Weights of a small mixture-of-experts language model, trained from scratch on English Wikipedia: 64 experts in each of 11 layers, 4934 steps.
Below are experts of layer 4 (counted from 0) of a mixture-of-experts language model. Rows are named router (the router's row for the expert), gate (a neuron's input weights, with its number), up (a neuron's input weights, with its number) and show model dimensions 0-191. Each number is 500 + 25 x the weight over its row's rms, rounded and kept within 0 to 999. Numbers have three digits each.
After each expert's rows: "mostly gets" lists some tokens that are sent to it at least half of the time; "comes after" lists some tokens at least twice as common just before its tokens as in all text. This comes from a sample of Wikipedia text that the model never trained on. Tokens count by the router's weight.

# expert 22
router:537473470492516489522457517489467493480510534496507504573475514558484489515519482484501503489497504509491450511521517494517522505485499560454511493468537508476549508474534504473500521511479536452504464486495492516495514517501474460505511532508477565519522505505472517495507464477447515482544512516518498560511480538491493473473517492493475517449501526534497515479490508496536471468512483487480465523520506520536477489509553521523505490499504512450478431490528525440516479508504519500510520515494494538506486484468487459526471526499512543471497508461500521532481495477489514528
gate3:491518523489525522501528522523497534495468545448490500486506458476488522546464504466500507510526488518465517526480516527474528484493488479488519475509459517500525505494520505511532479493474484483457466541487518525539462462507529508500525524520494495488491513533469529499511490481470494514524476521471483496493507543516480507509507519511481534486487480451498540473513547506456517540440526498473507491490527504493554471514555450499432509497538488490481497506474512526459550487467436510493514460499457467568515480509512492520466487507527481488477490508486474508522520497507493478
up3:506482499473513548518475493497476506502451527510492469492503510499512510494493457506516530546544504525483536423463497520504497504503492484474542508463513514482477473498499512483479481476488480484490492477475475522522500470545464492497525527515453500516510475550478544533471495470507448480530504505490437485450488530547513480498491549495530543491511506478484517473503530511500518482438494528462496474531515559522504504532524543513483493530489475521477475494519500544536521512502513490490519448469512467518527491535525500506508513508492497464509530496473462518515500464492509460
gate4:493514475502506490485498429473531510461545480488474524468516517515499492519510479480481492486502481526444491530473480527466489463514487468507469483515501508510491507550479490560479492506528472531508502485515549467491506476474487516467531463524523516517515510456476496443522491494516530513518484501503486519503515525493474512546458523537499415487557500531516482524457511504498510521499508500516518478488521475469486499589533525497514487465518481501481508539470505500504492465505489529532479488553482533517514492512498511495506505518516497513521533526478505527552529454486494503
up4:501495520503483478478495482493468513464478464529497529481497552447522487486515498569538476451515479508478510554498476495506517534503521547467535502524480527487506514468494524512487515491478537479455508485440514495542516497492504497524499495498485529528510518571506498544475521481515491516473511457494462506491493465501493527513545472502514503516494481537524520496510487492503466547504493494500510510537462492481487511523488478523504530469462513498510470535525450457485463526496524519516513523489507511504518492510504501516475511556567522564448510488517503471476511507506498454
mostly gets: "{", " AI", " €", "ES", "08", "SC"
comes after: ",", "-", "^", "_", "S", " $"

# expert 47
router:497504515495471489506492475507504528500491466428526452493510518506478529493506492476506493474525507517479545524469483476475521482527468514525538509451475460493522487490510495492527493515508515499501491517539576529459478502567526552481532523468506475485505534530511493473494527516467498502538538522495550493478487482501543513503486511498513518467480517435487474496486526490487501427497528480512513497518484520496547490490538497505489449530459537483499486526504526502498543495494455484547489512480476455480478474506491504462510483468519501507493535483480500479506525504525466462
gate2:483478491526543463521458468476550478484485487516518494456514514483490494509495489464493472509445483507459527530483515501485484477468498525503513541468455459448534507524507482500481479470505480494496503519490539518502488462491464498521496505478495506490497534540523528500466475490466456522503498486529491446508502543479472526502464491500491486502480491499543496530542536548485526476498447480490531513531491533468496520509517534482479508481501481510511537517562506458487498466482489516527496517527481474478487506511534499482530533513497491519471539477411502475529504472499482469
up2:503513519489462481512544527517490495520520504540489525509543453518486502441475455496498500505551521524492455540528486497531532515510505519463491475510517536507453527494511501488533496488495539512490502503494480509492502530492519491519483422474484485550476496443546464467515497507519491485478510538484507519497481484518460477469479487501515483478554484526499536479484523488543469489507512516509433505484500488501486482490445465518526500467483507509497535501510500522450487502470531504485501518506482513492468491485518476517485518506493483527517390496526498539490483516507497513
gate3:527483510469521491513540513534454514486488529489532479531432505521514506525500492537484506470544568534486511492533504508479496487487519503489530548475519529484469488486552518491489456485482515478509532511497491532474472475541501500521526495496504532492526504499478466543479476490479504525577471468531483528516514531502469460491535481507500510477511516484501511506522484480522504473500466516519540493501531526491550458505491512503483533475499509547451436459500497512476509532505502492493523510462488522488495505501515481523533539439504500516527569475504495495480502493512484517
up3:542522466508502464493481534532510522506515527477483494507481491554479453526544507509486546489507502513519459481525506479553486502491506503494513518492513475486465541544493511520518498500513506490487540539523522474500516490483532516503515518542514499538520524534507534489501523483484500522482508500536502513500513489546472501504478512475445512547501519509518487451473510513512547466511531543506530521492505555483559522477510503449499465536520512515499525520506439536442524488537520513508496519494493508503478531482493501525476480534540526530554530476472525489488483508563498485
mostly gets: " It", " it", " her", " him", " them", " this"
comes after: ".", " that", " of", " was", " for", " to"

# expert 45
router:475492530481504502526514515506526498497568505495511451467538484488537567489486477487544461518509527452528490495549519539493514487505528557519519535489506478502501512462508480497507469539445501511475506535514483498491453502465558503475465508489494535484514501468486539515548490493500510523520518467424483477498539490533469537507537541477498461477528523484464507519511510517549491512476506520502542516483483516466533504497475507516473486494497517543473495473479492500477501518472494484486496463498535485496502536478511504517496522471491536514508475508471485512500496476526499455
gate2:531489489484433487474457472498472501527489499478473450497503500480502515545439487500488494518511502537454485487470465522465504516501477481484506514430495519488536500468496482508473498513503465510520502498490518483525494486548489534451518514515527466471516498500527524573494515514502467480506503490503516480489502555476488510522500529548505497521488507496483466515511503515485496518489487514453462481481468510517459582522507537517489543512530491523493491510485498481501534490473527499498547442494490475475472496530481527497473499489510547521529529453518512516531499458520467502
up2:521508510531508493507499509506482476512511498509455520528500488519449482549459486479493508498533490504482490464484479433486505459540529502499533533497480549492510497502520492501528555516502511523514498522476530554518487467534497477447528487511533472507494475536455501532512492518499453514507506480499508536475499500494466528517489502462506509480508472475505493527456488477559467438496482523497512461484539490490461535519515555508477481561536496503510509511530467486507475526512507533480489468501527481563475527484517485498505479497471486504522512487542474551479508469505503471
gate3:529489509488459505501491522522528511516487539527462482496471467473491498482480500536519475522507482494496479461492500471505542513514519506462519501481469503457505468501468470518496528483490502520501479506491441502521497524507501512538542540510509532498454493496476541504482488484560462495503508487500469535474513501495469512468518446541478532480473515526501510562529465478495535508536540525465511547531489496484517508451511531499495512485478528568516522523493445483452487548544510472496420480488495509539530497520495501491497492499489519506485490474526525528506500500496519521
up3:472524518456507530518499502499523524515457426528530473527527504502472494501518526497500484494506498508476514483501488476497497468446482494490492492520469491477507469511509500508509550506526463481526486480494558520487519542492450452496506503479528500526445515526493510468457456558491457463510493493513503512527461499534514522520486469563485470498499481455516500509484521531456482528479461537483497482480527530473514522499505495493519501568537493498533494529530533502497517509479521503486485508525459535512516495502465525494500546495468512490517490503514539509471509522470559519
mostly gets: "s", "ular", " Islands", "ulture", "itive", "ties"
comes after: "'", "’", "ti", "nt", "ona", "ha"

# expert 18
router:524525506505515512489511523541505535482486492544492477488458502509510523502485516497457530505499494564509438466476532526494517536413480531502520505490513462516469498501515482505499475488499497503490526470509504443495500524488460493502497482504517479470496467508486511498491501541473486480464520507519530524476470530536444520466508465486487479496458511551529468479461497530482479532491453485514481490485491498523470501522502474470469471457483510469531515491520476512515479489567538486533514489515500546519458528520509490517486539464508540492532460506507513477516491530475481519
gate3:467492504556537505524522516501499497500539496504479469527501528513506501531471492522505488499501494481485524476523482473538539494500479493488502484532546536546496486507494495508523545508466422483485496495506495454463532492485492518485459519492501489521542499519496499524493516485446514541498533523457547497498503470524497504497523470539518477458492467498485539473444501481503579520555519462518467496493515465526521500462534480485548464511513494477487523537531533499470495530499492480478490476493494472446547499501503478492544516527505489528491512496511469496531492518475478502
up3:468503473539488485473490545495484517496542492507499514504484507505508528478535548481487503504429482522522501488478487492496517500484481494483524462524513499473486520524471485463503462506506452518484459481486492496475536508519496520475498519504470481486533481566492535496504525486483489488500532488521467523483511497494519501488492475453514513529431482490539471460479527462486485504497513465472479528485475502527526495506520517493514484530529501491532502491518480531527504489503507518490529469438509490529487567506560460510530503454576509504502506485492547549464508531549486494
gate4:542477509453482484525530484494512483501484493503504548508521535472470516530509532522484532523505528535502472531546485523451463509530512472514509459500534503464505504476474495504494527541514564520541492505469489528549444485521498502516487480512541528433515501448525490507506484518563496471505473510498544486458468492488479514545512485463496469528529501497473486505505525486479455516503497512457513487509525445479489494479499470492526490478509485498461542482516528493495492534490469510494464518477451519519505511500477490458514518501488472490467494552521496474514502497477517513
up4:496450474476522420528466511488494514531477499510508516489529454521484499508535497514480496528479518514508468512515508471495475498504524474495495533467513557531505508505474494495530474477529522517555529509550520561490518428502494549481521501528485489501520492499482502498513468489448501516493512503525476505495516490500527505521488508507517540502508457504501514459515494514525478491460470483480479483494485452546505512493453493505520460496573476522467503526522543464507493528483528526501443511500532515450531484481501481466520490504499491527515493526525524490543492527509458493
mostly gets: " semi", "|", " Semi", "\n", " Quarter", "EL"
comes after: "\n", "  ", ")", "-", "\n\n", " information"

# expert 38
router:552506485536529513510497493500503485528540542422484511552482454471500467483463535480492471499497466516513568503501478523497496486484488449531517496496499486498517518519523490462524516470515507492504462522522496485520464532459559486514519498531552475515484502485486511495496470459493492490496519478475470511505516473490536549507490433486452492497530474492485538505516506518508514460502495511498493545519517510488533463467497509494507505505499555466535515536524503508508503509482538521476570524498518482455525512502517506542518492482492467491478494491472515490500505474537463509
gate5:488501475490537494512509477524539519501511537506501521474481493519483468471499495470535506530506479452490556497479512493540533463478487533495498513488501469517510508481508480519533481509473500476508493489540533501463541511500499483489519529488510550486516448524489488474515477512512466540495519477499520479502523478508488477486492509511523464511479503514547474474530508509526512508527470512521516500525540500454464516537527484457483430520525509512556472500495552453488516510550523525490486498458562540447501509498528453516465482527445541505503500538463491489524494501489510491
up5:498521486545511475483509504465523481538478570477493533479477515521472523496493556479536501459469477499507503537471529517525487495484466487495518502533513487535490520512489511520531532455490524493493462490482504462521498517472492488516542503473510523474475488545450497465513469428502484520502519501515472538478514468512515507492515506512512479523451498577493501441516510496507531514470476495506485459494521514520519484500493544467475499469490491523540483473506516475514523473473502550511526446504498473461546478514486467503468500482476505524515494483475517482504522452472489483
gate6:519455501479468450484530519493504476505472493501482470496509476493545516509546486515578538506479519525503481498497514491521483512477494473455515513488519527495516535467507511465495527525469455496496508513471502498545516452554504471516491492506457517506486471494489527526495481456504492517502530482517493482522516521527535503477524507482526477493509530547516464493450525525518433523446490490499501471479502479513462503493522523519548515524555449490510495453486472500513544499519496512533478494497508508529505525496448500505545506517474498474494497466517503462478527477454471468
up6:472507481519502539498520511518515473510508463492502477491520506501492466494496471476503521493478512546557568550423537529519514507506529499521537502491470483515522533537457465510483507464513498539463488516507523502467485477482496501463537490443510483541559487469542551458514524509477468497498485481511481447486555479478497472514505488517498469475462472493478516479472515499443480484530512542508499524518481503513483491509480480495513467503499493486493487516519486499466509508508486465523514507447503512539544480517471510489506490481510458491502537505530485491465474522515522490
mostly gets: " support", " water", " land", " research", " design", " tour"
comes after: " to", " and", " the", " a", " his", " an"

# expert 3
router:496525495517548453483515462461479490498558498493469505524455469476502512525502528493470530501453490499470530483509497516502462491497524536507475497495532479501497494510503486504509446474527481522491437475509517479469548539470540504515492513475515529490492517474503503482503476523509504506529489536473502490526500496446477510484485495516543518457510493523512490448535489473524535513511485483479499473526504476513541521511500485447487515467460503569548509510478492524467573486484502511538548509487527512479511561525526521519476510469494501523537502498514484508514482501547494491
gate8:453494493477496468477522489499476522509516513537499479491516477456490523524564521517534514496481495446532499485525513565515492508490510501465462459510498514521505518498461503490478469512501548501493484510484461512491523566478506537498509479505542483527484532471510541522495490445531537495525458539494525512523513498490487503535496496515529539456556563539510509496524518517530508519550495482539483484492488481482520489459502491507509553521482479501518510508517515468472558498492453489547502492490510460518529517513511476487503480479482493485464522487493549529518495521495489510
up8:504537519495433471496499513510503509487504510512490520517520500518486520517524512504540496538476493476491515481595543509508521491552487549498504469538544532514493515538478491492479504493490501482500478492470490498481497511495502480490486511512518554496497549518571508560484525469498484507527509471492477500505534476477514507456472445517489500529460485501536497503526519531515473492505542491514493476478503505497506510481514524526517546484517469489516475486480445507470532504523497482504522461514493466481501492473492515501453465448539514474487494500456509469505504486481538575
gate9:504509488477546516473558463477470504503497530494528502510469519499511490501497502509488509490491471535538492513479495554494473528490509505503478521538511481509466501511481481518558470497468505481493488508466535536516523538530496469490507474508489499520460522505542502470506482505524508473518539508520520519523524493469503487537470501523519487487509508476478490511510454529465463484471481493510508515529557464488494510533462486515417477549542510525521524434504514487483491511481494485535468532504512520510493511507494520540523549450505516426449532466500516528509499491499528481
up9:429512510496546509452515466470525510538510453496471522528460481519472495540488501542478543482509479494499478519495542529505509497502497507500495479508499518540508449503506510508493476490467503499516469496499502482508481547498493477507488475497524460492427503489482502500502456511477504493481512514497527506529514494500486437514481565545501501464528495519519494493544462489444478510463542493490476474454535506547492519461506461484510507532527518528562533509494567518505543516483493484491499489480495491482497497505457494544492508532506483487492488535488501511517498543512521516
mostly gets: " member", " daughter", " father", " mother", " result", " wife"
comes after: " the", " The", " a", " his", "The", " their"

# expert 36
router:464508474499531490503478486483519491533518503512508502489487518490529460497532463532440492536505504488475543525491432477478493494518535472497503478486540531502532477487552506473474487534478514492463513526522468459471482525510497533526505496463534504522470529528446450536522490517533499519438503498480516478487510492501488483512519500520459511523466545528489492504484511520515484505455514492558504542474511509540501518477499480494496507509504479485531505507536457508461470454497525522465541513465515515484522437489496459464479507530508469492522507505514492496500503552497484475
gate2:477519493515472467529541506512487510506482500528491486500491473493500502496486500451484457487502493486517505460492544526462509475490464494497489530484482485470499513515528474547451487486494465488511487497489479531525503494462474504501490523529488524501552497475514548463468522519543461492516496465494454491487523509551529477551519510537520520473526530480489521521466533524560531491523495502473510502516507503501521476590475461504488470528523539482489455490477491493498548485512509466518506492482483516493466517516472485494521496464539463516544512516458522497517528495450503541
up2:520464470531517481465464492527492491448498532490525504507500491474483520498510519513493488486501512489480509492538466545459512501501479521544497507505552411476508539506507524466529502467488478496511472528523497525474484531502524538488495491471502489462535486510498446508523465465463497501498495460477495505501472519520474458506506515446500476499521537494479494505531497466526482533493456470526544515451525491502532477466462517512493475476495497530490514485445532524510512512492464487471501498441541485506513507441493485492488458485531497493491526472492506528482457515456512482
gate3:538517517510498538500493541514518530513528471472515498492513488524521489493490493487524508499540507493523502503525473467500498488462479515481511494526495441505514519514438494526506524450509503477520527492505513474498518494493550472515522524528431486463451492506525465522467516515543454487512505563480488559465505503481491443445502536476482475507478520474489518457517480495543557481535523504444516463506513551533476473473494458464546517494486515460480498482506509528514515483496490445499467506527483494502492528497490504492539516490492472523489501521487483488486484496502503504
up3:515489514499454517445492476523496480495454476509485506518511484477497512536492509513487483475521487496467476464530494491495490599508515484505468497507504533498479467488518524483501519525471465522506492504508513489507491444515496488505462544472512545518547499517495521540503464485451515476500555491443509513527519495510515443510498497508490526528486531551499488452512525513488521533528481487496542471495504488501535470473554520469510502508498444526511462487471477480502522502528474473485495471473482506522523501503443512494473460506496497448509524508506528483540529518460498477
mostly gets: " and", " or", " but", " &", "See", " who"
comes after: ",", "s", " St", "e", "y", "er"

# expert 44
router:486536505499462505506514492509536481551472507500525568470469505535464493540518488549508474512502540508541497480467488497548507461496501475474510514519558516485499503543491500504514456490509521522487491537475480483491464528497488494535523483530542542541516486490478487523533527508503478493526534524507511517499503551533483527470503555457495496504502529480486515495501528476529475503468484515505491510486483543524471535524481493521527479494559465520540483534510463531514474489559499514518500464499478477516446494535498480502478534486516476517520519455499511504459520482516478506
gate2:533496466501522525461466441541509472476475491501547493512471472518475489493520498534514506525457523522530505508536521550478472544482539479465500515498475519480510501504454497509453485485491498441501535468488444507500501499504505503496548491456504499482505461518540508493501517498480535474522517543431519520498492534500537483526538525476515501507512508531528457498516506486531520408509515507503525497511505489513511510517491497513482508496491510490547549500466502510539526511522500509562511476501513533500516513519531470524540464505518507469514492487488508518498489464510465511
up2:502531547527474470538479514519462506518537515504494510550531492460516514537507468506499513505503507516475507502471504494542511452557476507530547500529488478516530486473490499505507537510534505540521503481500528499500489471469549501494496515528477511495482511482457479462510464539511479509498495478497527486467501507548527506486511482542531486493529481483511480488500525506485517535491491499530497544479511529532526481481488461508493474537469523464468528514495532469489497486495534505492501507513482495473509552443447515462513510530533453526517440547494497486519567498494534542
gate3:490493485512503519523495506532498455480467497471483512501464532512487505508514495487519480532468533480485505536481473528473463528512452486479528507471518514437520481466507489551446540461503512463514487516530513514488509492519495493516521460453496518440505532488525508486499504526550502478498467484498485435516501522486495495519467501489534494503522562502521513488530466534470499513514481485525544481579468503522527497488513544570507518524532499520498499495501505506480492449478490510528487467445526489524500488497485524509501498505520464491529493475486535496482542539488493496
up3:483508503528554517461527483489521490531447550455561515501486462478492474492509489493478472483495507483472485502467466513523527495506499510521526473531538507522468496485519461508488502506541490518484526495495520516463504490469511505483473542508499504467489461500469515485513492503554460491494493496471478509452522432480462524535481514479542537476520431450481515475506449510473505461500471514509520507507501485547482509535480527524513483500530497508498477498469503564490505463529489501505511504514494474494451481516468494453528495516466490456504510498479509519480495515474510544
mostly gets: " until", " ESPN", " From", " won", " graduated", " winning"
comes after: ",", " and", " well", " but", " 6", " he"

# expert 42
router:496484481508485461527501521451483504515465514527483486525531465473460548495493457491474485501536517490506489463499513480457541485496500510536523502540487505505530515523517504497504493528468561472488513482495464512488497501542498480495511469498484497516512485507536516489558488494524492523547535502489511539501543524484533461490461486511489493500503515471478570518490480528516514505509501483507547521491537523534566494469499549529510497513495520522476475494501497485493552500452501547534476464489462473510528477521527464464452495465471492523520497496482475517488459523453512504
gate4:495490471497482485530470516503470477477464488514468532513509510491522466534531538450486513533474517524499542503493521511551508494478480466512463503501478498497467498565547477478524515507471507490524503492422519483488506553475494457471509518512477505522532527453506508493471480512540509481547534481504497510556490511494494504521472477498485466484536521479480491478515549527494507532500523490477493518488529472520539466486536504466483483456493492491500464440517544461515511511515486527507511494505504464465539479454470497495496498509516489516541505544476496487483526471487508545
up4:494459515500494541453488515504512453482492480488526516501529482470518514505510504550505535517526489495491510481464524486479505514555527502502469514532494478497505499501464497480492512461481482525489436523517507466519483492509464512482467507516511517515538489484493520574513500482462455561474474499481507512537473487511538503474498453506537484519459520499507518468501497499549555507441502552496515514454495485496495510570491526485493481508507528551505508509492547523488497485504499529478491474473515485530486498513487493498492488528532590486509522491513502502530461502482512506
gate5:523501503532490477445559517544497514469529502502516472472520529461503524530552476477483478530500471502505488535471518535461531501481499457480474501531470479484457498521493454517490479471516498519538508511509482499502546511522464520516542495470508482480526518524488454481556506480513443490502502471495469490501473478475492487518461499506503481483498518533465485473508497470490527470498501495523474530492470483487498489472462501465516514469487495454533516499494509539526479521495519514552488521533522486532559488491517507513486473565495440495478478546490517495483466508519507531
up5:501520461506504528511528510494495508517516487513448491521498496501513530550566464480483501470525501492530481488568503522433508521466505497479502510511485486512493463468537492475509490506517505531496519518479447508520517513550478477502505491538463503480547520422486490519502453506509523502545486508508441504509515546474526456502496526486480505461469516531491527494494475495487478512505497526494550461499489483553501532444514476480494532484477499453536517453511538517489471488530496488513501538520499492518508519495510503487532511485463452474514495517482525477486469511504517513
mostly gets: " km", "000", "″", "0", "%", "500"
comes after: ".", "–", ":", "′", "/", "″"

# expert 6
router:486506496552503531471498532456495494477492501518466474556487497449471458494499471500485468512460494537504503512527463481509508524480502531469488490468498485491487517527511483540497480465506499473504525487504507487487484466496543459475522520508497515500542517518541487507452438512487500483537529498501483491493457461485501542476495500499528481459507501479478497519507469503469519509556514486559484460518470501456547533480525478464479528520470511463503512498505532510532485528504490492524499558481507537493487486514528493498470502507488537542459437516507551515490544498523512499
gate0:492541494483489482505528497496485503501519470507489476498521550496508506536504485472501498472585461517447530479464503507514534537482487471528500508536474492500511485512526496519500535536518491506521492503512490455502519525503474453482531507515481497508500510482485518513467451522496478468484535393473511505448511498503496539538548507520492511510518463518484489503503483497531504502514499511492540516514497518506539500489520532499519536498523517539499528465491453538460497478523521501499495448454492486507504552502492511492489548507514487476525508499478515515486528449503448449
up0:503471497506512465533501464496521508487459518505489511543487476544486506517465505534493471512495505457516502520506498491484473461493519502504484469528491552499548535577494487499474496469465549511470477522577477504471496478480509509481468467495499495498475446498495474520521529494500496568472515515496507493505477522494532434493455509449459492518550500462538510561522491505511482511541464480497480534488511490509501503506491501515447505523518482483527458465476505462531509514477497498501523498519507480518460510458528483494486481458505501479496498504490482496497480552494494504
gate1:518523506560484474508528489478499495499510471510498510513473515462494501470530491467505485518477430486525458441459540481487511467481506490490528473526517460459472529516511513495444496474500507505534469534522468443490508534524527493540526500460512503508491517498501509475513507516449467498463519499525480523475514495480557470506484423475460493490454477475486447505482512505513468506495460517511541497538485481486484533465490506490474486511480466498466473514466454530501497512526485499509482509507509509509465542507481481499495532507495466479528492457510523484503501525534484512
up1:487559518528481526514496476475523477513507496499489526472465435449495492434484464474516458523555528489523488488478511510532489492520488526490484485513462488525532468461518501551512471472541493510487548490487473487504530509510527526514494531510522481496503490475501511464510511527468510447493497495485521492479499489460476492491535501532536458479500485501505507476518547488489505510503527463489504526515520438480506495507482464491490448499485509509505528518504478541478475547492544489503540479464499515467500517541468499482523523486449498525522476502474552515543530503522524526
mostly gets: " 185", "19", " 184", " 180", " 85", " 120"
comes after: " (", "–", "19", " in", "°", "|"

# expert 41
router:523534508507481473472490538538506512516522497489530497519491484506526519476463536486484472509459459531474534475463531483515536510529473476479492510515494498486455481541529458475483524563504501483546489508554478483500521517454490534472480500431491479548500529504495492528505483520504468454498478524456475521466508516514506461499498511540479499548462491484514486511532511504480479485481545510482485510534462499487461514497476517507492485507479491498504504455504538502557487474472536495507467479507487504512444465454507515521477481445520524520508473522500486543493499480494501521
gate1:474529462513548485506532453506481498473485507540524495503493500502491521488507473489479464538492519475511528455489514491487470513475516497500470501484486514539435494525458508561491499505544500521544480470518507505502525505486531495475508506517512505517481500436469486505500521526492500502495516476493508481485512496496465484501507472508555560509508488468491516545521536502536568447483534487467524485494515479506515494517517501479502502454568502512516472505461460515481510528511523507523527514525512499491505487503497517523442511494453564553520518510497487489503510470539465549
up1:538502532468487576510541534456507525562504516497514467494519509504497534500523502542513527523510505504509511528522519525487503510487511500500501489522512492467522497501533499493504457507494514482509497507484481510464467519498485487528473459512513509520479500483536525544451452525483457479517510512517537481503491448511547481501536487492492485478516490520474521511512444509477503498468475545532474562497511517497540489461444545513478488484506548539528538461505539514523499488469456540494484497533483489486462502479497468511507505508519468469484503529510513466516455540512505523
gate2:502500521493502474470507483443487481492517492484511534489515511503539447522538501488487519537468506479524500459500513507463491551493538487506492494505532547533484490508467486552480491520478513483493514485528428517544470518492472515481458477487486528503506490532531498523517505488513460442514478504502488490501500495562504507487459497549500494533493448470507465490512475524536470528528474543522519445495523507498465515492506526480481481507498490539510548469485511460539530523491511489540488499540506537498514482484512493465526544513497458510521483535535486479482487521498552489
up2:525477496544499454508548461492466457471500509462492474527479499506487493478513508536522515489484515508484492500531475456542493460520500504516506486507446484458527540484525504504526455440552494497517525482511517473511537466507495412517495522526480495496494527515516496512479472536514509532496502480530510518457532455500544507537518519474520498482501485518515504494525490520437519461509524511500523489478499530493533481441475529503510501503483542457526501553475499508523515480537487520500545538502534494535510525522498508521460475504502516497478506489501513474499524479535504486
mostly gets: " inter", " high", " en", " High", " public", " single"
comes after: " a", " the", " and", " an", " of", " as"

# expert 11
router:513497493513522510508501512507530517539533535447498561494517534513453474527483476485504499510485516492474500524507516523527488469506504471481511499474503437517539515497460475519500528476499520509506479499436511513462536519499496553522536507542489472489528468484494460492527503523480514525474467518532484539515480493490501510543510498489523497457504471484480538491501517483464503452500513460542492563495502503522457487506509518522524493497505541453490519505546458530527482465518490444534499509541494471447485509463478501463513474503518490498489506450480537517511482482503499466
gate6:453465466530523501465511507515512470509488506492480532488523480504505456495511459475499506509556474487490527487507496503469485466502546509500488508508510482452529464525503463521523523498531538498499519456494542546477559491498531512492457493493521500522491498500519481451523486533531479524519504513481497461520556495530507468526477550496522507502488480508494501455509520524508510487510475531510500478488516486464492515529507474480505512477496508500497502508513487448498526502476480513527536491479556554507490483450499508492520493489448496521469528544549494485533590546516509502
up6:577543517492493476548493512446468499486471508491519479498501532522504554526503506488503482491497477530502478501446500510537491508527461501485503462495457522499477490506494540490515491480531493508503486538488476459498428491486518480528509490469508518514515534445500509502511478466509505462499518482505540525483474499458496501452553516481466496509522511491523492490488515464529470500458505507448479533471482523503512481506489500493458475517554509489509497497443507511512507482488531505459529444541490485501489521509484513478499496511509481518485508479476484544514442431505473489
gate7:448506502548485521480468508506487523501514481513520500491485485513497514504537448489476552533489488470509522501492528493514519460478499476474447501486495496470482505505467519438482505504507500485456497489486465484489540474493497467476534542483453513541512485535482520477512498535486500521499498493465539489495496501509514470462488524562483519478450490558553508520501522482523493506468472527495472520464538503547468513490483532482512514541461484472495539514531502475493505511523519533544518505492540519493549519486545473484516469525485487482515473514530513494490501555525536531
up7:438476506477503470499463506517537462528517467535479494485538511501507522476549520496497461523485461488530490547492523458548479500497457535511504540470495513521511534478506476495489527507479513504479489501462523500487503480507512484434472512510548479513488506470524495502488530477475517499483554487544493485530527476515530503538528423497526471513553535493508481492475516509516508492520491473489513499506504511463495558484507503506522512491500491508571462503545519502524506498476503482471485505552491451483502463477481520475497514520506516513493454495488518495541511472501457470
mostly gets: " be", " into", " being", "  ", " could", " take"
comes after: " |", "|", " to", " would", " can", " it"

# expert 28
router:511461507468495525522506506531520503523540454524518513467523502527482522492463513499457473492511531516509543449449473506483520521454494492501464495504519510524512455467495541505512498477545443491500503504482509463518509494499530483541505494470480511517485474467520488451454477485509540489481505506472502439478532503530520498472495509462522529476486493521502489511502518452499444520512515479475474509488471508490477528517485505500497558511483461498536481538528524525513495531512496449513459494502476482535498494536504484485535549524500484509464525468490535505512499430499537502
gate3:483522500507495491503457492512481521545514506522492475515536509512491480509568491475506506505481453495442461522541496514501491505504504512482501528494521477467533508537539548481462482515534501486506507485509483527479510532541496457548498494513509518530527530528548495543454535562448450511509488469541535529495502529459507483519534463493493490501512498498515489524483530485504502477512524555502548487467509528480503537494502539486504496511518520487536439478497483499508527512524495480479503479470498530555476503508504518517517516506463494531511538532464492555504515518499483510
up3:493522483454444497509511538494507519514456540541493476503474502492488496485507526488510522494479489514474492460485492513460501495461494498505536526464554490477519466485480521466488491512526526486474489505465466516514467503515498502550485474531517493477488512514508484522498507530530534456505472541524468482515478552511472524510499481469496504488500473473488474567485463462500475559504468493492518510520482520522493530485469521506490538456514477526527532481479514526522489505522461515453522487444476506538457496540528475530517530487526473490512499442502540478515537504530530502
gate4:509506497475505521489503558512495522521479516500486488496502527480468512500524536501480489487506495517528516513494522515510528531481479510465482518466530475516523498464495457486483484499495487485511524479501486494513532501487467504482479505491537461570509511531445571454517511467525535437509495485482555503544549492516546470506486487489481491453508508481525482532551529481486487531530527473495495490524522507463485468456493485527520460557494476543506511468498501473524522492509493501464479521444506493508494518545469499499478443504508527503526510498550514469505470499513492467
up4:460518508498526508493463445516466493504494511525500468484529505498496504520486456498524494502465455510507475494495519514541502485513520481468462511478465510509480501524471543455489502529526475515496504513495541495510482481531513476553490529478549486511517465531526548514511476503490531501490546469487494480485477541514496486511568534486503509506460478516509517502502505572496501468488498476476486517433479502495488495479551509501483524483488465508508461486471526506543521486544477489508512517490479477522525497464507535513468454516472513422496486533507497544525516495444491498
mostly gets: " which", " an", " The", "The", " where", " This"
comes after: ",", ".", " is", " as", "\n\n", " was"